python train.py --d_model=384 --router_score="softmax" --init_std_router=0.0211 --n_kv_head=1 --qk_norm=true --tie_embeddings=false --init_mimetic=0.5 --lr=0.0035 --decay_fraction=1.0 --final_lr_fraction=0.0
Below are experts of layer 6 (counted from 0) of a mixture-of-experts language model. Rows are named router (the router's row for the expert) and show model dimensions 0-127. Each number is 128 + 24 x the weight over its row's rms, rounded and kept within 0 to 255. Numbers have three digits each.
After each expert's rows: "comes after" lists some tokens at least twice as common just before its tokens as in all text. This comes from a sample of Wikipedia text that the model never trained on. Tokens count by the router's weight.

# expert 114
router:115133117103091096089115123120162144108137100137159126100098095101108125136112093093099164120141118151133093174146125125114092157097097118116100124129115165153149144121123150120127114143142154104156133105158138099200105152141108136128101105148165106186132126108110111123099098140121102170121116094126142127105156136102120118098133100186172135138073103121140156136132112142153119113124
comes after: " |", " \"", "-", ":", " (", ";"

# expert 101
router:089113092122095145135121116131153122088147135134134119116110105116127134155118097115095135072178149126159115139154122127092098115129095120110111105178131132163147147075102114098134104153141155095154107120140149147132126113156136108130122111154134081141141120115110143121127103157105135138097125097106144076114144195067172137131148139145162134116125157131128177103108159153120099131125
comes after: " the", " a", "'s", " The", " his", " an"

# expert 94
router:117108060137093129119097096158156174112103097139160093102140121108135162162128076106116146132139135151149134161119131122115112154092110115089107106128100158151180112119127158129129133168139113114127107124144160149134124127151091132131128106139149112156127158105108167131137077152130092138119119146141113120090158162138147145125170136127123121111166123125147152095131106150152116147074
comes after: "0", "1", "2", "3", "5", "4"

# expert 80
router:104129082133105150101106081136130175104133086142132126120132138133127150156125108089103147119155145144125116135164146130109160172135142097096126114150082127148172129108120113122118109146133143079140142100176156121152108137167118138153139101166154090144133129068125148108107131141096108138092103133130165119100123142116130120135145124135135133093140119129158148091134176194134088145077
comes after: "–", "19", " ", "20", "18", " –"

# expert 64
router:129119117074103137116134107155111118136109131110142074131127126110106141136125120096097184140128125128126112158151122119113116168070089125104127125121107153166157120124081152125124120106168111078117100079108136110149106118163040135139160086131115084145169110083066166118127100138114109174122120117148164135103142148088167097114141141163118157109158120119154145094117138126150129148100
comes after: "\n", ")\n", " |\n", ".\n", "|", ";\n"

# expert 19
router:099106120113108125109122087162126164126124108127135123137140094132103124158098097101085149105157115102140098094136112108121097132141127142117127113151162137110165120109135148119093118162134143144143101121156197152186152153161120134132133117161131103155132165119099189083111107135114124150119125095112151101107158152118137182113134107158135135099144134141148129113072137117117145123105
comes after: " ", ".", ":", "19", "°", "10"

# expert 82
router:105093109128114119118094117140150134110112107112125099100110130132082180148116110099120139111142154149127107150162132124107112163110122120116134111128131138155140096088099147104139117127121155111149138117170131140125133120175130125123142085155150110135171132102108138118124121145129108130096114089124157116107173138130144133083184162149144140101128152146135142083055145131133116122112
comes after: " ", " and", "00", " number", " most", " are"

# expert 33
router:119115103091108143111129136142147162123083121090186109107132131092112143127116107130103175083180124131168149162112153141111134134131112105086132109129143111170175137114089157138082127097144130137161116079133147141154126154175073149160144122172133100125143144116134153113085109155104072127103112123117141121124164148117162103118153139137114114124107115135171138078106137186151114133130
comes after: " |\n", "\n", ")\n", "===\n\n", "|---|---|---|---|---|\n", " |\n\n"

# expert 43
router:108133100127112123108136087158144155106115115118137153103144131119101135141117112082096117113142134179125115156146170123110099146082102090118112108165095151173161141112119135110082106124155111096121086118167160109182159146155081115142139097130111118157133120135119170115115141115125134151103130138115156103098120136151155155121152147149147135117124107144151133095104103139125109155125
comes after: " (", " ", "born", " medalist", " \"", "\n\n"

# expert 93
router:097112097125107068139119111174134141100137113166114141115124126086147135129099149122151161100162173164119140138140127115135105128143144115072119100157100109160150120147103186108090122146124109121135117080162131136164101136141115137154101145177116108145125117072125147092118132142087125139099137146131155119141117107123153126117162109157126166117143072105147150118105136144149122149120
comes after: "-", ")", "\n\n", " is", " was", "."

# expert 127
router:086128119108099105135075119126150128133111127146174115133097107124134146142100138145085136100143150172150120180116138080128145136143121109108074098131124146191139101127119148112085105116131082123126120122119148125135150166168105119143088135141116083159117132092123175078108123127117125120113100096104118106091184154090156129077124138169117148114141131120160139089107150137133095135111
comes after: " |", "|", " |\n", " |\n\n", " Best", ";"

# expert 113
router:136095104125090098113108120130121111062114148131124138111136085098135144126097099117116124115147114155168105120146146113109105116096101117109109124122087159143167083068099156103108099139168148110151130094143136105149156128171122161153147109206145148147105149111094163089095111124117093166116131117082151108137148133108148119112153144133118139122141141122153139135126135139158122136125
comes after: " a", " the", " and", " The", " an", "'s"

# expert 41
router:094125112110105072123138100125138135104121125160125131123120109116141145147087097128087139106171148156147066129124133114119104128123152133112112096197118125146149138085132153119133121146150135096151106125136189153143108137172120095131138098152144100142116142134123173108109120145105102127087094127128142103094117114119179150103123128162155102134165138118157170123098110173171094148125
comes after: "-", ":", " United", ",", " in", " of"

# expert 23
router:118086135104091125093087087136156117086132180096136152105089152130125146157116121107109126111179118124153133135154135123131148120130127104111141111135151169146153116114096144132077111134151136107142113144142136125165124134137120128132118141125160123145123168113126110089119115130113097129118128075127156128133172160112148111143145154151129164091110147143129123107087118150138101157113
comes after: " a", " the", " an", "'s", "==", " first"

# expert 13
router:106133134059094115132098096162123129117124141116151080120140139096148139147105093087085145118147147138169132140121150120107114167120124126133100118123107120161176114124094112138097093129126096095108131105100117120162124127174115154135139103135107118107138131093098126118117092165140100159091118106142150120075149174112149137110134137147132131112135125176135147079128181177173145137082
comes after: "6", "1", "3", "2", "4", "7"

# expert 125
router:100122133130110133087097097157138138132089112094122105144127119118104133162119102098127162136128128142127142149125130136135117145078102118079114114158093127223131122127117143130116141126154145116149111116125158150156125145168041117147114101142127104118147122136120173117097115135142091145099107137139120155100106143135177125090125163148105149088155084128167129084093147138166106176072
comes after: "\n", ")\n", " |\n", ".\n\n", ".\n", ";\n"

# expert 109
router:101101109099108144115131102131136144111081129114119084094145110147122125162109093130133141128178140152171126133143155117118123170112127099121095123148116126170162133123112136100149112130151123097128109095125152154142102140152107129125138103158101117131130177095106161113109100176126108154130116129126138122098132133135138120110124102151130123083142081118151143127125160181151113124095
comes after: "0", " |", "1", "2", "%", "3"

# expert 78
router:104122086079080129130104074133106158121139086131134128102109099147108131138127108113122126116143141150150136172144120114130128142087094117127135112145100168163156114114100158111112116108164138085153095094142157101199129137179117118134098106139135094110153124107099137096120112139127106133133108118129165121093164135089133113126160136141129131129115136173124177090098133147131115136100
comes after: " ", " in", "|", ":", " March", " ("

# expert 40
router:075139111108088115118100123120145151119139116131143111090125099146148157169098140107091116102188141146159103124157146111131127166114125107120107077180142137149158106118128118108147118152105142119166116103144161136149132139172115129159127076161131112141115108088108139075136141135106108139134117123119128112090156150116147151075133121172163133139143143131171152091082138125112082160139
comes after: "-", " |", "|", "==", "\n\n", " •"

# expert 105
router:124121116116139146106116108126167165126133104142138120135081109115140127143111107141130166144152150155124140149124122127079117187074150104128105115169127139172191145130111170139130125106132127117130144104177148142148139132179068107128112114129145120140120139093092147097131106132146117148137103130118162116086174148094153094080134126133110120132162100136120146096127148146129127157103
comes after: " |", " ", " %", ";", " in", " Notes"

# expert 89
router:105109072123096117096068144133164118120139136120110119104138113097118137156092106104118118080161145126139125138112120131125130149104103125134115115183120161169149104138139112131136109130159139134130126092214144098151149130160112115149133100150160117134133124135129145090131102140098127124092131103140155116077109194112122136074129142180134141108081137125128132097161137153126105125119
comes after: ".", "==", " that", ".\n\n", " \"", "|"

# expert 123
router:118104088115096143096130090138153140080149143124128120142080124100120162155114116092117145101131101156117110136113137140093138139094144126142125128138106142143163126107117171105110107129196142107140118107156159148152110135146125131157078137170114117147131124126096133110098103139114134159109122096119144120105133170126145130089144155135133087114087103135168153099092123133146104159100
comes after: " (", " \"", " W", " a", "===", ";"

# expert 76
router:133075134094089084101117127126131132097096120124155143110109109131099165132084130146079152107156123132128123155131131098106104126138115106062138114154146121143133127102092193116102085114127139125129119106123156122163136156173153134125155083175150090140151115124113168068102109192075111119099138107120128109123132152099137143103174130133155152072125142155150160090079113147128117120110
comes after: " the", " a", " an", "'s", " his", " The"

# expert 58
router:122122116123093099098128096130119137102081100128157118104118141131100128150117132106124144078165142111127133140124106121121103127142122129101105100145143108138145117116099115115140126139149133091137153082157143135161095161098115156147119121149171075159130133108093136111123140170121112120098120086136142148079138176118144150132141102143137162097105142113155127093101153140136093131072
comes after: " to", " was", " he", " and", " also", " who"

# expert 110
router:113112063108105131098089134154154128084135137113140136098133118117123128141102111156120137085166185138144098142172089114113099150119108123110126090196151160133122146119113132109115105121129131116151115111154155162158139152136116104151142069165139091149184140114120150110109118176115108147123092130125124126114144179114153149132169149136109145132174148113156189082122150149134131128138
comes after: " the", " The", "The", " this", " This", " his"

# expert 66
router:120096138116127129116111091143103143133106114114174124105111127115125160131070111087089131134160125128121110145149160112126124116100120138111077108142107147162144095124089134117115110145140148121143140133129169126155141190157127110126143132161128063176140121106142130131118121147103078156107139131125158101138133160124139132123164141154161145113103109139155110073099139113157117139085
comes after: " in", " of", " for", " as", " a", " at"

# expert 121
router:106093092096110128113114110121149135109133102124108109125108110142122126132100107096082157131148128154151126143147125143123111138111121130142116087137113110148168090135123150127094134103153104089124108095120167117164111130173063086134134099134113088130133139131088159099102110146140088122134123109123149099128165123129142144134164137134141118147139127122132210077120140147128128127099
comes after: " |", ":", "|", ",", " in", ";"

# expert 42
router:119129099113105096106132127151115128137131103125137107107116101130120123144113115104116132118140147149170128172160115103127091150076114143126110111135089139195199121119130150109106121162164112123142101089121150134131130128139102109121129101144143064133140169111097141124123121127102090115132124106151173088097161152106140152127166144165149154140119126157134154083123133125146127124109
comes after: " |", "|", " ", ":", "wood", ";"

# expert 100
router:095095100099124128113105079126109170112102148117171125126121111153108177157114117122134128108133146138137123133158124113124137157127130134123114085138116139162126060105109129122120096136133151093140151104150153149153112167190123106141115078151138123156124108097115132080103132146102102155133121061135167106110157157146126160101159119175149136097121150142131134108041162127153098106096
comes after: " ", "–", "20", " in", "19", " for"

# expert 104
router:111097119105113164111104097158128154137113137105114145087102116140133124144115091119104132140147129138117115138140134144100121168054115121130129123146108148144148114121118152111130108099146130080125107126173157119170124131138148106126148112146145148118149142098090142087136111141119116125110116112124166117105171138128143123117166149153105155107135139131132205076101162153149118126076
comes after: " ", " (", "–", " in", "born", " can"

# expert 88
router:111120131124129139067105132151132121141139114141135140108126118131118170155091118134117141076172150149141144112151142072088104140130136104099131125130144123154119133097109171141087107107119128076131089109125170145142132139181118133130128118156130146145141129128123143096108104142105060159125126153146129119118147170116148145119157141160178101148114101143143172071120145160124092111107
comes after: " of", " the", " in", " to", " at", " from"

# expert 108
router:109104138107099128103115120147137127109108149104129119120111109128093121174126108117097154079176161099150136153152130141103133127128108105114092115158100131187172131114123125090128112116147160116141119105148158135149119154140124109123132068143135065138159144131099131123136137162112120150100121093126131137094130153095125152126141114180142162115106143106157136102128152167133061113113
comes after: " was", " to", " is", " he", " also", " and"

# expert 26
router:121108118098128132130112112176127130090091146111147112106101121137107128145113107122095130068186142118127126152127163133102115142107109105142120092161130130132155092108142137129117109121146152110121116108145123162190129143122130116130111105119148128139163139101118162111130114162103117125075129078140157130132140134119162147142133136168119158101125137121129163085113171144132093129091
comes after: " was", " is", " were", " are", " be", " it"

# expert 84
router:113081113116087116129123127120111137124087122109120117097123096138109159143124140120090125131154127111133091157146144133117117128139134105093171125149118135118137134109136136125102121136128135096129139102122144153167118123172105098133144128132109111153135145106105151102101144143087088170120111127123144140112128145094126138124141118131169139107129121123188152091149115182185151125121
comes after: " the", " of", " a", " and", " People", " an"

# expert 85
router:111114101106089087119109122147123135102128093130176137116112080140078140157075114102104151101160164105118101123168151097134134176114094129088107125167110147129131134094128149126123103114174114120139142121139165113161113123185128148136155097147136082152106135120111144106118147148099107151134085134131152124108130136119135127116175123139128132156180123146140158113071115154123159113128
comes after: " ", " United", " New", " North", " South", " U"

# expert 36
router:118147120111125108116115120147166123103137113121126103127137092099114159178103121102135118140130146131151134171127122128120123143072099114101067134158105131157140142122130162111130111147180114096171117101140162128169123145145103111130113103147107081155125140094108135075106108156147094155108097137171167130107143134116122153134132154151139127124144109152129148109107150155150092147111
comes after: " |", ",", "|", "\n", "°N", " COVID"

# expert 118
router:122133071127104132124111090140166115117126143110163110112102091090090131149085120109131112122170123166135102174148107129105063167116099124126102091147112145172157121126132147114125107124126145119147111062176146139132151103132085094136132083127134105133153122114084170123112103133085105163108090138124135087093161154158155138112161156139140127086138121141153145099149155129138100140078
comes after: ",", ".", " that", " where", " said", " so"

# expert 120
router:096080106109102167106113121173158154114080094119101150121144117108122121167140103122122142123194146141161102125141138148100105150092082087122110105150120123151137116131116140101087122170142136098128124111159139145140106160151111120163128107170153105143134166104078147126101098165106118173114083139100133115098141121098159121126135141133132132125125099136142108099108117154152086113084
comes after: "0", "%", ")", " —", "1", "2"

# expert 106
router:106074074103098141107117117153160127115121159134165150108107116143106176155124103134132138107154157158133110133159121136114112177117103119105129130181108133203141081118118127112135125121116145119136123060172147139153129118176114106153132072145160109134148130101096146109110130145090083159122113121132124075050130155142149142122166134158146143093140131142162128104130154142107125149089
comes after: "20", "19", ",", ".", "18", " However"

# expert 91
router:086118071105091134085115112144173155120125146111142114090137084110105179154096102114138143096151146129165117150155103127123125146107108096129113122151117145175142129121146158141118115175122132136142110112118181122139138132122109117160148098152141113140150129107132166100145114152108109120123139126111141092064146136120134163087169150150169117122153127135143139093078131140154120111117
comes after: "20", "19", " ", "18", "17", "–"

# expert 97
router:104090091101083130109114097110147133109149134119156134130107096125122164146117095126113154105140154147144121120157107121107117156128097110095135095143121108130143110092099149113124123148148105110137133109144149167133122151183119110124135086162161124154163141088102158096097082156096116111105102139112145118090158160074144136110147148121127141107158154144149132081096159179128097154105
comes after: "20", "19", "18", "–", "17", "00"